From a checkpoint of a small mixture-of-experts model trained on Wikipedia.
Size: 10 layers, 61.7M parameters.
Experts: 32 experts in each of 10 layers, 112 SwiGLU neurons an expert, 2 picks a token, a softmax router, 4 empty slots to pick.
Training: a variant of SOAP for the experts, 265M tokens, 10995 steps.
Below are experts of layer 2 (counted from 0) of a mixture-of-experts language model. Rows are named gate (a neuron's input weights, with its number), up (a neuron's input weights, with its number), down (a neuron's output weights, with its number) and show model dimensions 0-159. Each number is 128 + 24 x the weight over its row's rms, rounded and kept within 0 to 255. Numbers have three digits each.
Before each expert's rows: a language model's description of what the expert responds to; "mostly gets" lists some tokens that are sent to it at least half of the time. This comes from a sample of Wikipedia text that the model never trained on.

# expert 24
Name-internal syllables. Early syllables inside personal and foreign names following a capital initial, such as Har, Gar, C-ran-e, B-am-ford, Zam-bezia.
mostly gets: "Har", "Gar", "Sun", "Ram", "Gil", "Brad"
gate0:110141173131106127105126135158188172143132132136099114173162164168104141168125140121119192115139124120119118124137177092108138142100147165118140141093112133132137104145134079110139172101129132117135176127153122125135097138140125111122142131110162080123129137145136153166177094110053161107108143110145148136127156139159093125123060144161114158145117128113149119137136101089132142150109117088112178122111183096101102124160113133149120136120096119153160131151134121117095114140138102
up0:148123083139150133123115150101099087116123127139168131095091112110137134098130111160133065145130115152129132138124082167121110116144109111149101125127164128119124125110116172154113060140118121146124086132098125124119173109095124144125112143132112180118170116099112085093076155158207111154134134125123125139129123140092151103134162112115146083117147149133103145150124143151132124121164153162126090136137097129139145151102136113097118095155157154120082121131126133143161129165123141
down0:146149142182118120096135102177121148121105135136147158143140161110131167091155099142125139114106143155083139119084082103150093100138124094124125144126151079095136160119148140124106101104125132123125123149098139135123130115167108134128101094145110115081122110146123124161090137117115157161135123170114116136139102154123101177114137145165106133078177149152135150094136157140138115111123156101108151137143154150139159134136103162113120143183164108158106154150156097169123100148123107
gate1:111120086134090090092094135108173143133121115120147097121175155099121106098160147112137149149134118144109111145102076112126095153128144106147150091143103159115111131135110099120128118156149152188113113148122109119111128116105110168142112152124128090110160167137104115120138152152169129147150097110117143136152131118142091144118122116100132150129148105130129113156106067094133154119115100118089142152150148154115152098089105134117148146124106128163121083096114133175095155136080113
up1:106137118140097120118124103100140115106116115116124097126183140113100121138159134103096135150150145119096121129127113135091114154115141147179089122131109138132104113139136096164122123152124138157110103156137118155098128137095106166144100128132100061141137143136104144155137106162125118142151139091123128142167107133111060132113142128115112135131159100148117084144133092097134142133119105144125138130177138136102142097095090147140134147126101137208087109124106171174083155127118109
down1:147141120100112151191157113146112113122162128146153118108130102125148135136172107208128126118107144144156103163174137134143120131092124126141146162170109136130137172163122121156126117138160133160107140117165105154111112097112122129124100105139151101156139131133097140126107191121101155149137180112119147122119111106118147151152191147140146149168098118153102131095113138151105106153108123099096124116124153111082147129122096115136142130156129133116096128112126118140132165065143154
gate2:171156161095152045123078069084115133136096113146112125115138133112104093174164075153169102124145151163151131088127132095160132145131117158123111133147159150117109166074157128133130105120149124101129150156160095105144142101111143088121105137096131116111121110143138117156107101115135130124144151142114162140131147136099089131141147140142151148097152131107095131122131113117140132138117135095137116119127115129098104137129135131109101132129125120085131130127089106114131117140121139
up2:153139130096144094075073096111097124123097150122116135141136145104113079190125097125120064132138129116137143118075118109157134133131137149117160152127142147137090146123154145116104126089156087113161140128146109134136129156134119110130109110088125103140084114141185118155115114115116109123114144135135137123125138120088106142134125133106161127118126087106127162103110090119128184144152140085078181108120101144081118136139129154140115112136121114120138123131074112103124126118122103
down2:107162109127162141160166138064121088141129095109110134112125140132162132177157168158130098169095130116131140100125122078127140163116155119079148123100109122123156086124108107161144153131120136168122178124122096120114108162087147086156129157114117113151129152122137144117137165144133146099148137147149142121122096132116142129163129131182141021090165136131123113141131156132120113136140118132074123123123143111144104132121132100147134085141100126152121160146101105127135121113138168
gate3:106141143127095115173119143142142115133154144134079147145133104143091145143145121125106066134118122154141146162116157129136135129127087104122128110098090109079119115130080120138158142154148161115113124172151166094089165112102125144120113122128165111080114157135089119163109146107159107125126112144084127118126142104134170122141129144157144113110100192096089131104087171136120140112118121141148105182120142126079148096127167108150124132121109193121163129116125093122131125087069144
up3:110149119112133137146077151175137106131142172156125146139103123155128152125116109121120102152101095164140115152101116115162090134121134151169108083135085073083132114129096158157118149115141180104104096139143158082099112075131124132094068135121181104114110185141103125155144134150130099151154120131129133073120140130107132110136099140137129119113111132109077099090119118157121158125148141106123140146126122146145093147122138134147121133142100190099147144109094151088119146093113197
down3:174171124122121127121113153077167123120104140157101153120116143126053193170117135121065125103151145099146126124110109141144144112121132129122172124151121103121142091108137113093123145173125083137114127154132154140095159128117138103121129143172124075094121127075111158147159100162129148135085136147143141141122077172124096125124133107121171149137123129143121138103123184141105144106129136121144117169130119155091105125099101106155135124141135102128120115129101081089116151142077143

# expert 28
Word endings before punctuation. Last piece of a word right before a comma or period, such as plural and -ing endings and city names: Rap-ids, Angeles, others.
mostly gets: "ations", "School", "City", "tions", "York", "ties"
gate0:130117097102121134163098121138131160114149107113135134082135083133167100134113081127137127133115114122177109101115099118117184140108166141136150125137111146118097126119108138125136109135115130097167097119142102145108102064124111130144091096119150126098160164153130160127127150168093145085147141126116105173154103137113135143106133165163159131133124164150124136132117130099100160077130152137111103094158151106068169149155109098099110115088084143132146102164132149104159152128173129
up0:145122100088147147179160123124119145089144127118168117117160093100109146071134135137150150150097131136218130156121132109153159119104144153094127162128138140097129166109141056135146142129082137149143143107137134113080113120112132150120111073112129094129120136092123106113117168119133150109121164127145122125136109112081109144145164187123113123092139128087174101116088149118102157118100131131119091117161147142122144153120143125109090168148117129182150108133112133144132120131107127
down0:093159151113106088162128092134151149125113075105102131130167115142159149127148132135105117133127134100070129140122107160085144125091174149105149136104114150097161109145123166135116099127157107098150120087112191128154158137138102137125155147126150172146129121135150147127121124113128124082073123118145136143145111127171143111107103083089152115157129136150146145139151114118118096150113118127141126115126193118137079126105141154168081124099147122136116103142099108111123156080138113
gate1:176174095094087149164097125156135116135142153140106115155136112057092109086169149161136161172135113123126113055143131139190139118132149134121123097184096144135140170124169138080126121142123122132165133126120138138108107149082109129085124111125129127141137101088138134166086124130142173114127100149160116129128124139155128137121131097082115118129154155107166146148115128131113151131153131120134160120093123107114144150104091147141106126078088166116146128130088141119156115089129120
up1:173188102088071129207114069165120107143134174098090104175114114097134091092177161118128158165124104180141091082158100134164133137114124113117109104170090124131143143114163177091110120174129129135115114163120114137091093139123116154091124151103133139103142138147133127147093137114170156129129103139164088102119100133118125130108158101099100111106145138124137125133107159145114153106155106122136166108119142133123132138114094165151126133131109173134171143099080124119112116088108127
down1:083094166194169113158138169133134173125144112107180158089149126150145167104108148116142128136095144168122136157102126121105102132150118119118128104123137125132148114122108161151140148079104127140133088100099135131134111153100118125151121082135106098133109111137118144121106107180113168128154122120156117141113146141122160094136142138151182135110160149146089152171160122135140095135087112108129152166131128132124145165119140107110151083170136127134114134136106130106082148153138126
gate2:125139124090180155127128131209120142163140133131138127116160150155104140130146125139173157088172123125111101109168138137125109103102172144120124125099179123129132136153076156117151096149123151100177116126156153144163171135158140110180132104132137140127109107119165116142122118105113101123144111115127149127119122136150142137097116134100107128160139118100112118136189093112136148134135077120140169146099153123124116137105111096140150133121110171107135137111115141127120129140197117
up2:121098119136081133100089096095152078106104119095110163151099103112116108104126139125115131130093118122163112164103148130119137137143118096150129143147081148125113099133153086111108120092153100139123103153139105119087125116121091115065102156126155125112136162141108148134143162149148154128108097136127168116127105137108120113127138111139134137123127128165157165120107140115119133121121144143106096098154092140099109121163118154078111157125104073154117112114128097119126172107077131
down2:130171121153136146117129149093082104136102147108156130173121144168175140179125151117123121144101112129154117138104112141140143170147133143085130117155141137128154103139124138164118126145135114160111115091148111105137121085128136114138139121126161111115126161161105111146135105131127121154137138137179132118145133153162139126158088092138157131146119085131120111037097114146097126168181108129130095166160127169136112133105142122153163125140164160121127132099101152107131099104129090
gate3:157123141118126129100130116179157162126123181134135118122142145115145128118092170148126151118103102158133148103095112156181133171136160152150124132113085132128122125113132101156111144146092158126115097161160112118148107201085150135063148114113113137123142151106125142129107152148107124145105130122122111083122138154106085143121143145136127087104121117171156147124154145115196119114107123127148139112138169172147151118114126144132151128118115128139122111111103151105143166137103150
up3:173114159085161133095102118149158172133144156131115119121146143101155147131063162133141139136095100152153127123108122162166135162131152138129145119130110147115129128128118119175138169132106157132148101144193126111171119188095142099105145117114103133140160150107142136101105157174080164143129157106129131088136133169088094142133143137135135111134102111168151151129139134130155147120114149140143138115143182163145150144133122141127144111129110136136130104078102122087142147160085151
down3:114096109147143126125130117104124108154089106092162127148119145153150117141106090105127143124127153115093105180105132112121125120132138146157127119142153129117124139152137163098106115117157096102127122106092131131100099092111132111168091158087150178182137124139132105138114110113107125155120121156127163184116136136120156109087124164131151176134134109099114106146127131108123127135116100094147110118125114097107108167133111118122119109109122120126100174126154098101110115189187130

# expert 16
Infobox field labels. Field names and bullets in infoboxes and taxonomy lists that come before a colon, such as Born, Language, Kingdom, Coordinates, Species.
mostly gets: "Born", "name", "them", "also", "Coordinates", "|---|---|---|---|---|"
gate0:117151157083172122181077134146093120106097124116142157096134127126141126174163115135087178108114118155146107132102144098133158138116112105119166137102133133105143111116143115113138125128111114125139116101140129107128082094136113113108127096100142139141173123117116149102122110143123121142153134138105142160135117099131118163119129145080101097107178168174121146167138150142156139144099137078121130133168138094132183138130096120141154160107183150127122126099119122145122108145131118
up0:163139134058157144124075114135147095141109137130100158109142123141126147152139118116100129158144142116153112097087111149142121140129132117126138192106105152120145111135153080122137096139126091098127125125152153118139109103175115097112132121157107127097134142140142130111169102154116094130159164123129102167161111117138094137134226156134085139076110169127147145155178168150115127147124128118113121137158124137103139122103128159161134136109136152146134187131121151130136163123091113
down0:127139115163128092192180093112145106165109135140153129116105155103146140129162151184098102120130153181142108146135138142129123083153103125122112114117135136130121147150100102120139105108173128155137133112141129089144144139134154102120099146177101055128126104160108104108145121152116124136133102150120091141143132090104112139099160151140075089110118098133105084145146145110131096118133146127139142126137116114154107155154137124088169091175168126135190146116082120131117153105141106
gate1:146131166126148099110114140122158128099134113107125137096119157145147133141176169102135122111141146138133139169139141130101125146106116133109108133113112133105145151129182150151097124159133194119127091153168101116148139148148143098087138147082071084143097163121113166128124133160145146115166142144130120139164146156135147146142110132101109119109129130118124121096111124167129130145099106112176077129085103100120157095108100101153138154105081080125084159150134134109117141126145148
up1:161124163085115111132077148152168138107151163157149147092099097137111103187121142074146141094124159154109158179112163150126114167111138130111107164139160081129169126114137120124169114096136174123130118173152123146144120102112130125118148130120116098119160124165097118125169117123114129165135139128131139137125103109124122149132116105191132106117077136128107104116100141132162114145153119103121152118092113138099109100133117127125132144104083126139109088152161115171128153151149071
down1:122128078131115172125147103100080103129164144109110154138122133108132131135134114139139169149123120132136122121163127167143133115183127155153136129118112108202147098126098090128126135076108148125132141121119122138105153145130118120172125154112166101106085173161125178120147127093124155134126147111151129147128124133132102115065123121142160096105102104122143150137078178150137106110132100138138080132172126160114167097153154129090111117128130121089119134118114139120163150139102180
gate2:081100128106076151139142115135092125130071124104146111091158140138100105143173137097135095141120122160134137128091144133113130118121191156144132133122126119113072136158174119120131127136134117137144162092165114175115145144114105137045141146115094124072086099166122085113120115127154142132174122103098124181158099125130134159130103100125139124127132078110117147121098120070119103087153070160136123111134181180144130132123140120151107094108135123110175109132135109156131091118110110
up2:148137119144180120128095154111142115134165094166120146162095111129152123122126126156111186123153156093120110115142111110135130147127063116141103125123167122121173132107076147101139146116142150120095101150091166082144102127140126124195143100149148142169171134085126168132150135135113142114099135146175102078106153130127166099132138147152114140155086146141152106134111127175114150153091159047101140134145092119128128164120125118094149142153105131119112151102113143140142107141127181
down2:157115081115125125131182159146126104129132124124124114118166098173155124141160133193117157145108114155163116137119130139132095117138097121138104107101108143113110118104119147156122139109173122122191134139131111112140126194132145093140117144134132126134134169162141130112127102145091128116127127163099143094145116113080112079150102100170150168129139159135104136103092147157114143081129094101126117133141151134113107131111110116118119125137141118101153157089141117146149145124162123
gate3:127134130137105111123112155128141152121123071094173116112158091141158132098111103122133161119125100121116118165100112143129094091149137145079112109147154114111126101076119169123124151119122147133127159108142121094155130139118109094126122112105144125138143160182112154136102118097145100132138067143123099137136053108112126148130153145096146147142117192134155141079156126126146134186105105110108105158093112138168121158117080103156098159109129130137124109155125150118156111085147133
up3:112140121076139148167148156145119145131122151125122090145120154106130114098095160123153139136144095143100126138122097103123106099155135105102161111118164096126110108086138134127134109094133172107095190077103134067131113119156116107091119124119142137126137135119163182190141138161086126116104116118106100125096099130145081082135108125089124128090116139144157131119130123116083088149129088112119114175147127136121072174127094152122126122152132109151137134141111093141162113098105139
down3:106115170110121158099088108101140121139154124198146117130113134150128078111135123160090170151130123125084134111115135136122089124152126124057134163175127108108134160091127092146151144163121147125141101161106104120115164133098140147062118141131110126101083060120089128120140127142145104117117143113138166160120131154150073124157104125128113113076153104106136135132163176112103103110131129126125110140119122072151136105130133158121116177056131116112116122130148097148163110097125104

# expert 27
Years, dates, digits. Century prefixes of years (199, 200, 201), thousands commas in vote counts, and month names in dates and results tables.
mostly gets: "200", ",", "201", "202", "196", "198"
gate0:116111134141098139147157105138158126143108121140118140140131130092114079136110153143095146141132148110171115100115130117097099115132162126122155143122137118130125163146085179157147143117105163101115164153152136135147136107167135126122130109105141166068150132136111137123138179133090152108114137134132092091148117132128114119173125164108101100154160106147087134106133147106127087089125107180103093096113133080097138145121130147182139134125126077156145106101176153144158178153086112
up0:105121108111158120089088097120141148114136143086139102097156175129100148139161097094171107129116089165109133144129159158139147150137116121146121105134137129111139092138115110091107119130126102124122112141115132170095085120114132119110109165127073099133079136101182158114159114125153080147117112136130141166066142151123155122093171109106134151093095178132162145148119149122130125171098126098153142164145132152126154135142107125124117110137131179112137145113101104120126120136122147
down0:126102086108144117123118125168176142135106142122160169126190135111146107123176146108118116140116171095122173104129138133152164122175118115111133105116107135131094106123108145137164095135082149126121107148135093141135136146095130169164098124113134125096117147104099177108129123129145119117103152127153152117105075134123183168125088146142140123109146114127145133171164127106106094118117133119163115113121135119120129142099125114132107146179163124113118102099123173142143152142100159
gate1:095154081107153147104162143120118106129128114137136113114146121124125154096117157121170089099124090195147144113088100126170099163137101105119146120110116153100149158124130131129117140086094139154102126141094133118084127154096149134102127106176168134115104117112095138185143119111145166129091140126154164182169121107155133139120084095123112148122139130148146096137132127122173164119120108154150155129105081118152130100143125103056151111111171097121118136110143172107115093097175125
up1:088125097137128089093161149125119078088136143153155150100099115125111135081136153101137126116116107155142121104095083121145108168167118120132144127107114123116110186129099158174120135100148106131124132124111167147139135099106135080152107127182137128126157130136081152111159161127112128114108124122161139159136097129100170121146131130131164133103142149126126107165149121143147135184128125174125135138121123158145152139123123143108139128164121152086113134106161164126112087082194151
down1:155116140083116120100088166118198166113141118132101114159131125104107131126133091137076157121166118097164107141152113125129136123107103173136110156117103110147148134044115129119135128163111114168156079161092117127123126120177130168115094133148136151135098144119151110162097118134118133142107134126091159088119125086128154125116134126102123134141162163125153138104144154113092140120146113121118120137162088167111152134099128122124086140127132096131111112136107118200129100158131113
gate2:176101120067121131082111108171182122095140131107121139066136133122142154107124112140162131115156125122152122127196109182162099136137151136118122114131121116119110163123125132125111118098124103115131086105112135140061134138134114118116168139121126100140112152116116144087126172086109107100153122133151140136134128131168079081123114147122101117086140131135131130107084154186157123148131144131125112137080110109096147106124117216134097165177122110090124138128116125148132130117125129
up2:151148143082152177143101092166168176115115150099127144115140147180153175133072114125141103125137091133141093146138131137167137116106125153136141091071129096118098144088126125125140167127153162143136079150151120117118093108176149124107128139102137135124144143133150113121165156082101111122146078106121110134140123153166129123144079142131121100110108139108122141113118143127125121154148144166095113150126102125153110123112152195172105129122102140131093143132103126099131107172129142
down2:097170122178181141143114099117113108125165108111162146089130092117142120121125107107139189140143143151116089159126098098160164145085096137151111156126141158145115099107125101090135134146130159132162148185150095124157180153133157149122113128137114136156109123127111107133109111130121140094092127095151088142167130094119138101191125117150115147105097082117129151089100123131131129142130087142130116163114137149140144123110111117149129097099123126151152135091127147149136164164098119
gate3:102170130078127188152076163172118103130099127152166115091149153151157151168088135128169113123140153124152137111079191138145132128143127139097111160150154119108113145161167134129092167104094152134113124107117183144151131110134110128145146105133184153085125113159111116123154139102124101131136122127130158146100136144160136159109101129119136109147176131114142138133138141151080082121099122106111129154089139144126083112136081157120135118124127152134163126179130137114131126135134155
up3:166141149207147116164107130136138119133143126151094118170129164113147106118149117111117109095117112107120137123170068131119119156137096137160154113117120118176132124104090095086142144138132113134137160137098107091077138204135167114129162128130117114156110152136114107169119136175107145153133125124115069119154107124104145124134136138110110156104067139117122100138134095127179132127177175168155139123153128173106133172117126108104110119137122128125142119124106163149123132104105127
down3:149120143112058125093132130091175131141113139148162117114151135138119086080113114138159104157120134146084150179114110132113137095155091112080146105145091147121125150119153153135139115143169112122143070164158129151148153078112116109121115149121092082153113150097140166123111103129129106151139128134142140109139122137136144129144141172122176149114117166122179125140141165131134101132118106143139071071112147100138139120103151124181114115143089134132115143154136118110151078107138135

# expert 8
Commas in running text. Commas after a word ending a phrase, usually followed by and, which, but, or the; also slashes and en dashes joining names.
mostly gets: ", ", "), ", "\", ", "', ", "., ", ",\" "
gate0:114114120096145148138129142149130142114147129113148122085096123142128080175133124106127144195108137085127126119135122155115107145125145194167107123112099137122096123137128164100128119134108132136138148153111110137071117123091144110127094158140130134102122116104117145141131144140141139127150142099158124136069147138121128159141127126135103133130139102172153151122115155091107129165144139136169110095126135130139162096160095152057121181138126153137123110165097099115166191109138153
up0:124120115088141159142135113114105156117142134092136125096105125127113100176135135100127155190099149104131121116139105144114108160137164197149099137099099143130094095122123145111146114141134118143121140142101095131079120146087130107134124174156152125103115090097122123132137141139141132157145138105185129118074145125132116157161140112142128112132117109165160160146114143113110135162138133145172104095116139127141154105143082148084109165139128157137118124158115126099181199093164166
down0:121105097123115149124100090139158136141148158157105115141116128123125135091108139117128126076139103091139146134122145181118120143101159149115129130129146172103140152086121122113179163127112122104106148126139136160113059106183116141091109113104124116144136112132181148138153113123113129110119143128054183120133096103168113126108118141046140119135124135141127103109073110127091158121149144107118089113111147126093123104112105141138114125106122123099153161135145132172105107144101090
gate1:116121110132119106166114092149088103151096137116166143120149099117129176130125155126119114089141126178109143131131082159151110154163140170170129122092118089113131095101134131104137087120142078115151118136127118108141121160137128098148111148186138103163130141087116122127171145158120102148120175127126109116109116129116107108138141154114113113142132117145134171159084131127096084139150115131121130140148116152086128124166104149111110153098157160146120145152136123142119134130146126
up1:141124137141130178123122178102152159106151127163108097107159153142114105135121114118141133147135137089143105130111156096130125107081106075084129147170133162137105149140143136166140170115120158116101123125149116168129135097143145185122146126094112139112121125157136110144112099108131146122157095114106135139171137154158156163110132107158137147125119141123107090114190121123139151099109134146140131090112125116164115118103117116136162100136121085089138100110133138099151135118120099
down1:104142109116137095120178122117115152174082118158121132114148133140139123098124136157107138150139135159139166114156094123134108138175119116179139153103126120091134148097147170142168067124127133136147146153146117152089158146138108141121121150133138114133153108148095106155121131159141119106147124102094131130117154113074063101146135143151061107140105122167109141140126114154102117108108154165122139106166127143132096106128062142152118134111117137106129163168110118106121122135148094
gate2:124141158114191118099141145138152106159178142125158146115083154151131084165103135141096085131141134173096138096121177170107097139121104148110132081117159143112171094155156125130111162114155127141113099134131099152118111141152140092119175088159115121111131115163149154151137152136142115170085096149124099079127122141112131122086150116073172146124142176130124090094154121135100102146169127121136165128168114074163176142123105147119138135119114134111132119141160121109111119108115099
up2:134123094109072130138113124129110128070096128106091102145157098102134157091116108115173166130138119100175108171140098088136166129137173100160138195139094108141093155111100149127136097119126140096144159108120161134138139105105097129148117167109110152142117149094112092100124116138147145099143144109125130199136143103143114151162095148185114107146095099142124149168128134126143162141082123134124095097088135189101090121145122121130117131127131097151139167093081121148125151149146158
down2:141128128130141139086155140064170084133114156090178137136171105126110132159152125137093087110115162145139141085144144126126123085128095136109103116135175140141143115105155103103127135135160137101104108178149104147126141111154116138145150149149130097133152104091128109145085147129094123144099123124175125115149124101108122109140168153122147167113076126133108163125180111130106118147151086148129125159121068136115146142096140146146126128099138126082150137100128109125122142120085121
gate3:119128207152128168114144123114115136102181154148124084088131177159130136106104142065143088114156101132148121131170126125080096118118131107127132119125124092171153162126137135181106123174085152112144113099113117105133136117114135108144134131141120126079136126131106122201159115114105115128112123113125126154113113160127111154120144113079117136122111114170141122154161134142082168108116153139136119122100133129155145114141115094141131073110146161099120159148125181154098145110131128
up3:161130087129123083117111147114119109167069085068155160124126128107120122111132140174109162140099156137110112145098143127181147121171102162137126127103140160121111106138129088121141153105152118150095126160181144144117130117123135136150133096148119120182114120125121108075110139109150130151149143159100101120118121118117136110144121153159164104110140153111120114129112133094187079164137069123112133165149129150126115134129111139132132169149114084160152128097124090139134155113125139
down3:104143113122123101082129179138102083119178140139124041103119126139117175086120132113121139116148138138142145151138138145111137146172123116090148121156136132105086111112161120152148133114121148146128099109106135114143135103157138119171110140150135143154163125140105128140113142121143169109156134130106104164110089148122101168146134155116104092112165129132121136129117168130120136150142151120154144151129113123114113131138126154126110132112152133110125150177136118104105151155131077

# expert 2
Proper-name opening pieces. First word pieces of personal names, places and nations, often capitalized, as in Cy‑priot, Rober‑t, Puerto Ric‑o; also non-Latin script bytes.
mostly gets: "Sy", "Pol", "Cal", "Jul", "Pri", "Alb"
gate0:140119129125115123164121136116153132118165110101094130091144156142136106134144126134145128128134120095099121122142145164116107135114129142168102096086125073105119141118118160093113162111149091142115110123136143124162124137134111124170122102106127148126112129089154124117125133128132091148145163123153145146103120108146107180151127154102133139172130167114133080147150189153120143145119111102111122092148162134109109103116129132106131137113079126188099133155100119091161176114141121
up0:145128133163102134101162134148141141156101169139126105117127103133105135135109122124126107133127118162161114150125108094123129141131113125141136134153124161143136117135093122194160121133129154107110154129113114140108105098093158125109127124139142141172140168209107107150153156157131157123099104155159105058133132165116141138115142107123144127109148089076127177137125108107125111115105149158179122130116105094098127134141114121164126095151173138081124125089141135142116088148119109
down0:121127138118136089077139107104128124118136134095110092138086162144120130129178135103124095153156132123172147152150133138151158112153104144122163166132087188121146153101122135099114132116107169129117179133139113085140124141158153142116100132146161109138107162110118102104095170156166083089106121109121133168146148128117142165129109095154104106102161156161141127145125125129093160097138130187140115165169043167168159112114066119135158107150145096127134149112138135167112119129109137
gate1:185123132122129095105065119176150128137125130153173094137150143134144154096182103113123136127129109159150151103079100137108126130065142132135117151140174174077120127144147163111125167123088138161139118161146105086151112121105174135147132106089098089137144133070164160143115128120125116108137153138184100140150121157132125118090136103096142159099136165141140127135141140134102108162121159117143124110107145135154101135107147103120129175131100132167112122094129101134155168164119129
up1:162134129109115079128061112157163122130133151136150112140150162106106131086161129079117137118132105152155119115107083144114150123104161114126117115103163147078118163126161162115174163122109181162145136156113112100140117104083159124146130093107108131141127153078139132154134103132128146114124146160169113176140147149126107101105128097098137144105108168143135108128155158163094088123129157098153087130113125085160104131102156094103135125116123123139070126093149105131131144162125132
down1:141149090145129162158141115102103107115088109190134120116108127128141131145143145110106115130121104187114168122105139149150152097131126149143155132138174113120153142106131133126116113142174058150108138108153138112152116092117086112084136137112168109148167138136065143146126139136122130186084150126113134099148131129147128136138089102117149100124117146094117091130098102097105099139112119122085125083120102140147122184116136098166100087161132137133156167118126131113133088097137160
gate2:141105152115152148155153129093148163128086141141225130122181187151145133173145110141100127123121125136137138115124089117182109175192160155093135076146118095136108114118153107104064132137086125108111107156182128134157124139107093133101167138162095077145166144128113084176136161126133131148113120100178137122126128128124145117106106109107150126131133098132123127117108125110114145109127142139105110154161124148118114126151122123082105109107148131122118105145129102141115134133112116
up2:119136092164123140086120138147109090171133124151122106152105134134122121126091153130108130118142156111120095104151093136098094147070123079182123158123133140125105128136096140132155132091160093146168120112083125097147121093129149171126096115144131180121137113119094154114096103120133128101133097108096135120145124118144146109149117110132111169128121161105139126132075093123171132102132136145135127120097132142103120141095132169150144160156103082134131125150151183148162108093132110
down2:116158121143126123114138146104160104125128140148121127141081154103124101142127154128135092097099099126109146138142187128158133196103107107122147118130128121166096104155118132117145126129105144121150134125095144146149070121090105134156134102150154110112100094121138149121132134113173084110172143103145104143150092118113129139166135134137137104142130097173078107145116127145111137079128109122145124095108116139109094116090165115079131118191115145085153145150113120118153116129134145
gate3:099088140145100128123142092148123064161161128144166166118080118148090129141120105132163162129110108114178153128090127151087125149094133117105150102093085164156156185110165121146158162082095133154110109116118148151131149182078131159125124125112086116133101094106149131105112187133103155141131139148129135129145150132130178157143172135106123134153157156114072108117076139118082171141098130114158118108133165099127129138154150131158119141165074125158152130149109129104099144110120118
up3:163162117124176124125123168100123187107126142111128103125145140094185114097169153122101111123137145166084083128129142125167103110148122117130127144165176094121088068115087116120114107177158115109129146147143086089137129068206108125131158128137142132130149172134127136133139084124170100133152098107139107121082101157128108134140100101149103110111101078146176147133195102143154117092141120165127131171144107120111117106109106145120134092086183118129126132110135109152147106104156130
down3:088112140119116147102145106160156126119114158169112135104142132131151162121112130117128139145111117074153116121118105139151156076133141100095137141180122114145123147129153161111134171083167123147132131106124117135117116124070180132173145102089120108135076134132136118075114175166136120131145111108125150114149122152098116166167124084112133126089110152148148096116152140073111155118141141173122151099172119097124156130120122124168098143110096152112096156107106121107094121154102176